config.toml
norm_eps = 1e-05
extras = ["capped logits"]
init_std_o = 0.0084
Below are experts of layer 3 (counted from 0) of a mixture-of-experts language model. Rows are named router (the router's row for the expert), up (a neuron's input weights, with its number), down (a neuron's output weights, with its number) and show model dimensions 0-159. Each number is 128 + 24 x the weight over its row's rms, rounded and kept within 0 to 255.
After each expert's rows: a language model's description of what the expert responds to; "mostly gets" lists some tokens that are sent to it at least half of the time. This comes from a sample of Wikipedia text that the model never trained on.

# expert 48
router [111 146 152 145 114 112 117 161 123 126 136 107 156 113 147 115 134  94 112  95 117 106 105 154 110 112 101 127 158 142 135 153  90  95 188 148 157 143 100 155 101 142 125 111  91 142 143 111 113 130 163 172 133 117  93 124 131 138  97 176 146 165 100 122 115 177 139 104 118 112 137 156 154 127 143  95 156 140  96 151 137 107 111 109 166 101 153 112 131 140 115 150 150 141 108  82 101 118  88 162 167 100 112 117 120 102 162 116 156  79  89 100 115 158 158 149 158  77 165 143 128  94 148 135 158  91 120 105 116 152 115 120 123 146 103 159 116 132 161 112 168 151 149 139 130 100 104 104 141 124 103 160 100 142 113 113 116 117 161 129]
up0 [135 141  97 138 121  74 165 162 130 169 121 156 134 121 116 165 117 113 103  57 113  91  77 125 142 146 159 137  96 122 105 123 109 144 163 104 120 151 134 145 141 160  93  86 137 124 132 110 100 112  99 126 146 134 156 160  93 120  86 108 143 199 147 109 100 166 104 144 142 101 102 133 131 126 146 111 178 133 125 182 149 131 106 147 163 127 134  83 111 104 123 119 128 196 123 125  99 126  95 139 144 158 133 125 113 121 145 107 148 149 119 114 140  66 154 141 114 151  91 124 123 128 125 103  94 111 115  89 107 140  95 103 130 128 155 148 148 118 123 115 145 147 138 112 121 132 116 129 143 127 119 142 131 105 123  91 127 143 100 100]
down0 [153 164 125 122 169 129 137 140 123 114 149 157 121 169 122 139 150 109  88 122 129 130 158 125 146 172 158 146 143  96 143 178 133 121 100 123 139 109 157 100  85 143  79 124 101 140  99 121 173 114 127 101 101 103 142 115 137 134 130 124 131 166  69  69 167 154 102 106 157 148 152 127 165 133 126 117 116 118 108 109 160 118 106  97 171 124 138 135 123 157 119  98 135 129 106 150 107  93  94 126 117 157 183 137  97 127 159 125 109 126 128 174 148 129 132 105 146 131 141  98 155 142 140 100 110 118 131  92 119 133 130 147 202 115 126 115 151 126 178 165 126 139 149 108 133 115 125 121 104 125 103 130  94 124 112 104 173 113 162  98]
It responds to: Vowel-led word pieces after an initial consonant, like free, stake, Zigbee, covered, rotates, in general prose.
mostly gets: "ree", "ee", "ake", "e", "ura", "rans"

# expert 11
router [ 95 130 151 138 123 136 130 129 132 139 166 117 124  89 156 145 115 112 103  60 106  96 126 135 111 102 113  67 145 149 127 171 108 130 161 164 141 159 101 113  88 131 112 125 101  98 145 123 126 183 145 192 150 120 158 140 125 130 100 185 162 146 126 108  78 169 126 143 119 130 134 138 139 145 125 119 136 130 142 133 147  93 131 103 162 101 120 131 122  88 124 140 142 129 108  82 126 122  89 169 121 109  97 115 135 110 101 161 183  97 108  99 139 157 149 122 126  89 163 132 163 128 129 142 139 139 133 152 123 148 114 126 122 150 151 109 139 113 121 101 149 129 120 136 149 144 124  61 130 119 125 127 142 132 137  66 120  86 128 136]
up1 [143 126 118 109 147 122 155 127 147 146 152 118 151 153 136  79 136 120 118  96 116  86 145 126  77 129 117 136 117 125 154 144  97 145 115 138  84 122 131 117 124 140 154 106  52 130 160 107 192 138 130 114 143 136 145 127 112 109 107 120 165  82 143 124 104 134 107 131 114 133 126 143  77 133 103  96 108 118 110 116 137 125 129 128 127 142 160 149 137 103 148 151 140 114 115 127 116 187  83 142  99 120 132 118 142 139  83 146 177  95 139 145 115 133 113 113 116 115 119 125 134  93 125 100  85 132 176 155 144 189 134 128 132 131  87 147 152  86 170 149 167 123  84 118 141 157 138  77 126 115 120 128 160  89 140 176  99 133 119 125]
down1 [127 127 124 133 114 113  86 111 163 114 147 121 119 160 115 190 115 158 115 123 151 145 117  70 138  90  89 125 225 121  97 134 129 110 191 113 132 147 126 129 126 145 143 105 156 101  97 135 115 133 177 119 118 124 134 164  94 138 166 163  93 112 149  98 131 134 130 160 145 125 127 119 148 109 131 155 186 151 128 165  88 146 135 117 124 137  52 115 117 112 120 103 138 121 157 152 120  74 102 137 152  82 135 140 123 106 143 117 118 145 118 121 124 139 125 117 123 120 105 115 130 180 112 130 124 124 104 130 157 130 136 111 137  87 129 114 130 161 133 118 140 105 104 139 133 128 151 153 111 162 108 139 103 150 142  91 146 130 113 151]
It responds to: Commas, closing parentheses, quotes, brackets, semicolons and sentence-ending ?, ! right after a word or number, e.g. late!, week?, "service".
mostly gets: "]", " because", "\".", ".\"", " household", "!"

# expert 38
router [114 150 156 135 109 105 116 161 105 132 125 110 150 112 152 116 133  93 110 100 118 106 109 156 115 110 100 125 146 138 134 158  90  88 171 141 154 144 100 145 102 140 123 116  96 134 152 111 113 124 141 174 137 111 105 126 131 145 100 172 154 170 111 133 118 177 143 102 117 106 135 154 159 126 141  92 151 138  88 158 141 110 112 116 174  90 148 109 132 140 121 154 144 145 107  82  92 109  90 163 171 103 109 130 118 104 158 134 173  94  80 106 108 161 155 149 149  79 157 139 116  86 151 132 154  97 116 118 114 155 106 116 122 152 112 153 116 129 156 108 173 144 154 137 152 100 106 103 141 114 102 164 104 140 116 104 112 116 156 139]
up0 [116 141 123 103 158 127 137 146  74 133 163 134  99  93 158 148 149 129 130 127 101  67 114 126 158 144 112 142 129 131 112 146 114 167 176 153 146 134 130 110 140 158  79 119 145 116 191 131 163  89 118 168 171 146 140 109 147  86 102  94 115 126 164 114 115 180 102 108 117 114 139 128 101 158 147 107 171 132 156 147 100 149 114 102 152  87 134 152 157 134 111 115 132 143 142  88 167 130 132  94 141 155 130 155  91  75 157 131  83 142 100 136 148 137 114 131  84 131 157 116 156 130 143 146 133 143 103 116 141 125 104 145  99 146 139 131 118 109 109 103 158 131 157 128 107  93 107 115 111 114 173 126 149 107 126 112 109 114 107 140]
down0 [143 143 131 140 125 125 119 110 108 124 116 136 141 128 131 164 123 167 162 109 128 120 111 104 133  98 135 159  91 129 140  93 103 157 110 107 131 116 129 135 189 159 157 126 103 101 149 129 107 124 130 147 161 159 149 133 115 118 138 105 112 132 162 139 118 125 104 118 187 120  93 113  96 120 155 151 126 148 139 122  69 113 129 165 107 147 123 131 129 148 140 154 115 126  87 156 135 125 170 132 103 150 143  79 111 161 102 142 148 126 114 146 106 139 108 121 108  89 103 108 106 141 127 128 147 184 119 192 134 138 120  90  75 130 121 124 144 144 145  72 127  84  43 121 117 108 145 138 131  89 135 114 153 149 134 135 142 160  78 135]
It responds to: Pieces like as, is, an, if and standalone is, s, S inside names and words, e.g. Ple-as-ant, C-as-ino, Khal-if-a.
mostly gets: "as", "if", " those", "is", " s", " Brazil"

# expert 24
router [103 147 123 146 117 118  86 137  98 151  74 107 147 118 149 115 150 142 136 128 115 136 137 139 119 108 109 136 132 146 131 119 114 134 116 116 185 124  63 150 101 122 144 102 144 115 191 131  99 125 153 125 143 117  76 142 118 125  84 170 118 155 136 166  92  99 142 107  88 132 169 125 116 138 153 142 122 151 148 113  88 135 117  88 126 110 139 110 113 137  77 191 147 141 102 122 152 152 127 143 120  98 122 145 117  73 131 144 125 149 126 102 136 143 154 180 122 114 157 168  70  93 162 174  97  98  87 156 114 136 134  95 117 131 131 132 113 128 116 102 149 143 140 146 123 108 110 152 130 111 135 144 101 146  93 131 125 141 148 136]
up1 [139 153 150 157 150 131 126 141 111 121 145  96 124 132  93  79 105 153 100 152 128 110 115 130 103 156 105 164 129 134 177 159 122 109 117 134 136 144 163 117  93 134 100 117 141 117 132 121 141 105 146 139 103 107 124 156 124 180 110 127  93 119 113 136 121 144 133 163  55 146 139 187 122 121 126 142 128  86 113  97 113 156 138  81 141 132 113 118 108  96  53 152 168  85 132 131 119 105 105 157 109 130 113 129 132 111 196 125 149 125 124 133 131 128 192 118 114 168 111 102 120 130 137 128 137 135  79 121 113 115 126 103 125 139 112 149 133 146 137 125 174 128 100 143 169 145 171 127 136 156 106 150 121 163 112 147 172 141 126 147]
down1 [129 147 134 140 105 157 104 147 179 129 118 104 164  60 115 151 131 155 122 104 109 152 131 123 112 107 109 124 133 151 142  98 139 148 126 112 106 144 112 162 152 128 178 170  92 143 135 158  99  96 122 138 104 119 162 123 115 141 124 136 161 137 134  98 112 148 116  67 133 125 152 132 131 109 130 100 175 144 120 105 110 121 122 132 138 157 146 154 153 111 146 150  78 110 159 150 101 153 153 117  97 132 161 101 118  83 102 133 137 164 123  78 131 133 129 107  68  95 181 113 114 140 138 164 125 138 134 131 115 123 144  81 112 101 127  97 115 116 144 117  99 145 107 143 148 149 137 115  95 116 133 154 139  89 128 146  85 161  74 109]
It responds to: Key nouns in headings and infobox fields such as population, chronology, born, location, medal, office, total votes.
mostly gets: " population", " =\n\n", " died", "Personal", " Location", " medal"

# expert 17
router [120 142 168 140 111 121 124 168 104 122 132 105 150 115 164 117 120  86 107  85 125  89  95 152 114 112  89 138 134 140 122 161  79  88 168 129 145 139  96 141 108 141 127 126  83 124 148 110 122 134 126 176 147 119  99 123 130 145  89 171 143 174 132 153 115 171 151 108 115 124 148 155 157 146 138  86 141 131 108 149 140 111 107 111 186 104 142 113 121 152 119 155 141 145  96  82 109 118 110 122 152 108 118 139 129 123 170 134 177 101  89 108 106 167 158 142 158  80 168 140 121  82 167 144 133  95 120 123 115 155 108 129 120 135 135 148 112 134 129 100 168 136 151 129 135 124 109  95 139 120 108 156  87 163 122 116 114 118 162 131]
up0 [104 139  94 108 119 118 123 151 105 141 117 120 154 126 199 153 125  96 174 130 121 157 150 111  96 115 113 150 133 169 134 127 106 115 112 111 171 129 114 168 105 147 158 162  88  90 154 123 115  79 122 134 145 130 102 142 145 125 120 146 132 173 158 131  89 127 134 142  97 129 107 123 116 122 165  81 145 161 117 129  92 115 128 127 144  94 138  98 120 129 144 159 115 175 103 135 128 120 160 132 123 122 150 154 134 110 112 142 119 132 131  75 126 143 161 176 165 129 163 134  91 132 176 132 110 123 119 132 121 140 132 101 118 128 165 118  96 138 159 121 156 121 146 165 127 138  63 120 158 105 125 159 114 182 155 149  76 150 126 122]
down0 [148 111 129 128  97 153 123 139 124 143 151 138  98 114 153 135 134 105 142  76 119 166 147 120 128 117 100 149  74 123 130 127  92 151  88 131 138 128 126 123 149 158  65 161 113 132 164 155 152 140  95 154 165 145 144 112 124 111 145 111 141 115  94 104 118 108 145 179 148 108 135 170 101 124 192 130 112 125 139 169 132 109 141 164 104 131 130  68 117 126 162  75 166 119 126 130 120 112 100 128 106 126 144 137 133 138 169 165 123 109 113 138 136 118 141 100 175 141 146 126  99 127 160  98 134 150 145 157 138 150 115  98  78 143 148 125 116 116 100 148 193 113  88 129 112 118  72 138 118 129 136 106 105 136 120 136 163 141 143 134]
It responds to: Nouns and word pieces following the, a, 's or his, such as race, family, award, title, campaign, plus apostrophes and opening quotes.
mostly gets: "'", "olic", " award", "ition", " ph", "’"

# expert 9
router [112 145 156 142 112 112 113 155 100 127 137 109 155 109 150 124 128  89 113 104 122 101 103 157 113 110  97 133 151 142 126 157  93  87 180 147 148 140 103 152  99 138 117 131  96 131 147 103 105 124 151 171 146 110  96 129 132 138 104 175 150 167 123 125 119 171 147  99 120 104 136 153 157 126 139  94 154 141 104 157 142 115 109 114 169  92 156 106 126 146 116 146 148 148 104  90  89 116  96 146 170  91 106 124 117 108 154 128 149  85  86 101 111 158 154 144 158  77 162 144 117 100 150 139 175  92 118 107 105 157 116 122 121 147 104 158 114 126 157 112 169 143 161 138 144 101 108 102 141 120  93 156  96 136 127 106 112 122 164 136]
up0 [106 150 159 118 116 116 118 183 109 125 116  97 132 120 130 171 122 100 129 109  89 140 128 153  98 115  83 113 124 146 124 147  87 137 144 134 134 147 112 165 101 150 102 109 124 130 153  98  91 135 124 180 147 149 111 155 140 133 125 137 163 141 135 136  77 178 149 115 103 114 140 147 153 153 160  76 157 141  81 152 124 107  99 116 169 106 143  95 138 103 109 148 133 142 125 108 110 111 112 128 138 125 101 131 113 127 153 154 122 100  88 127  79 139 145 158 155  79 129 144 133 116 169 165 159 123 112 127 113 187 125 107 113 132 110 113  97 122 150 101 178 140 133  92 124 113  71 116 158 134 134 143 125 151 150 130 120 109 173 156]
down0 [166 156 168 150 170 148 132 130 143 117 158 148 130 148 116  97 144  99 103 176 153 142 161 152 136 153 136 110 134 130 167 111 156 132 121 154  78 106 164 130  82 150 166 108  87 102 137 130 167 111 166 136 106 113 117 145 157 137 102 140 108 120  99 109 112 180 117 130 114 102 135 100  94  97 131 179 125 123  83 139 140 103  91 101 147 137 122 126 116 147 180 132 123 111 157 120 111  86 126 156 191 136 112 122 143 141 141 102  91 110 128 139 149 104 139 134 113 141 160  92 119 159 143  83 140 129 135 119 105 109 128 143  96 112  86 106 112 129 126 146 121 128 106 113 151 121 111 141 133 157 130 137 116 141 109 165 124  73 170 103]
It responds to: Name and word fragments in tables and lists such as B-urg-os, C-o-aches, Tade-us-z, plus prepositions in, with, and the word not.
mostly gets: " not", "o", "urg", "ip", "rap", "anish"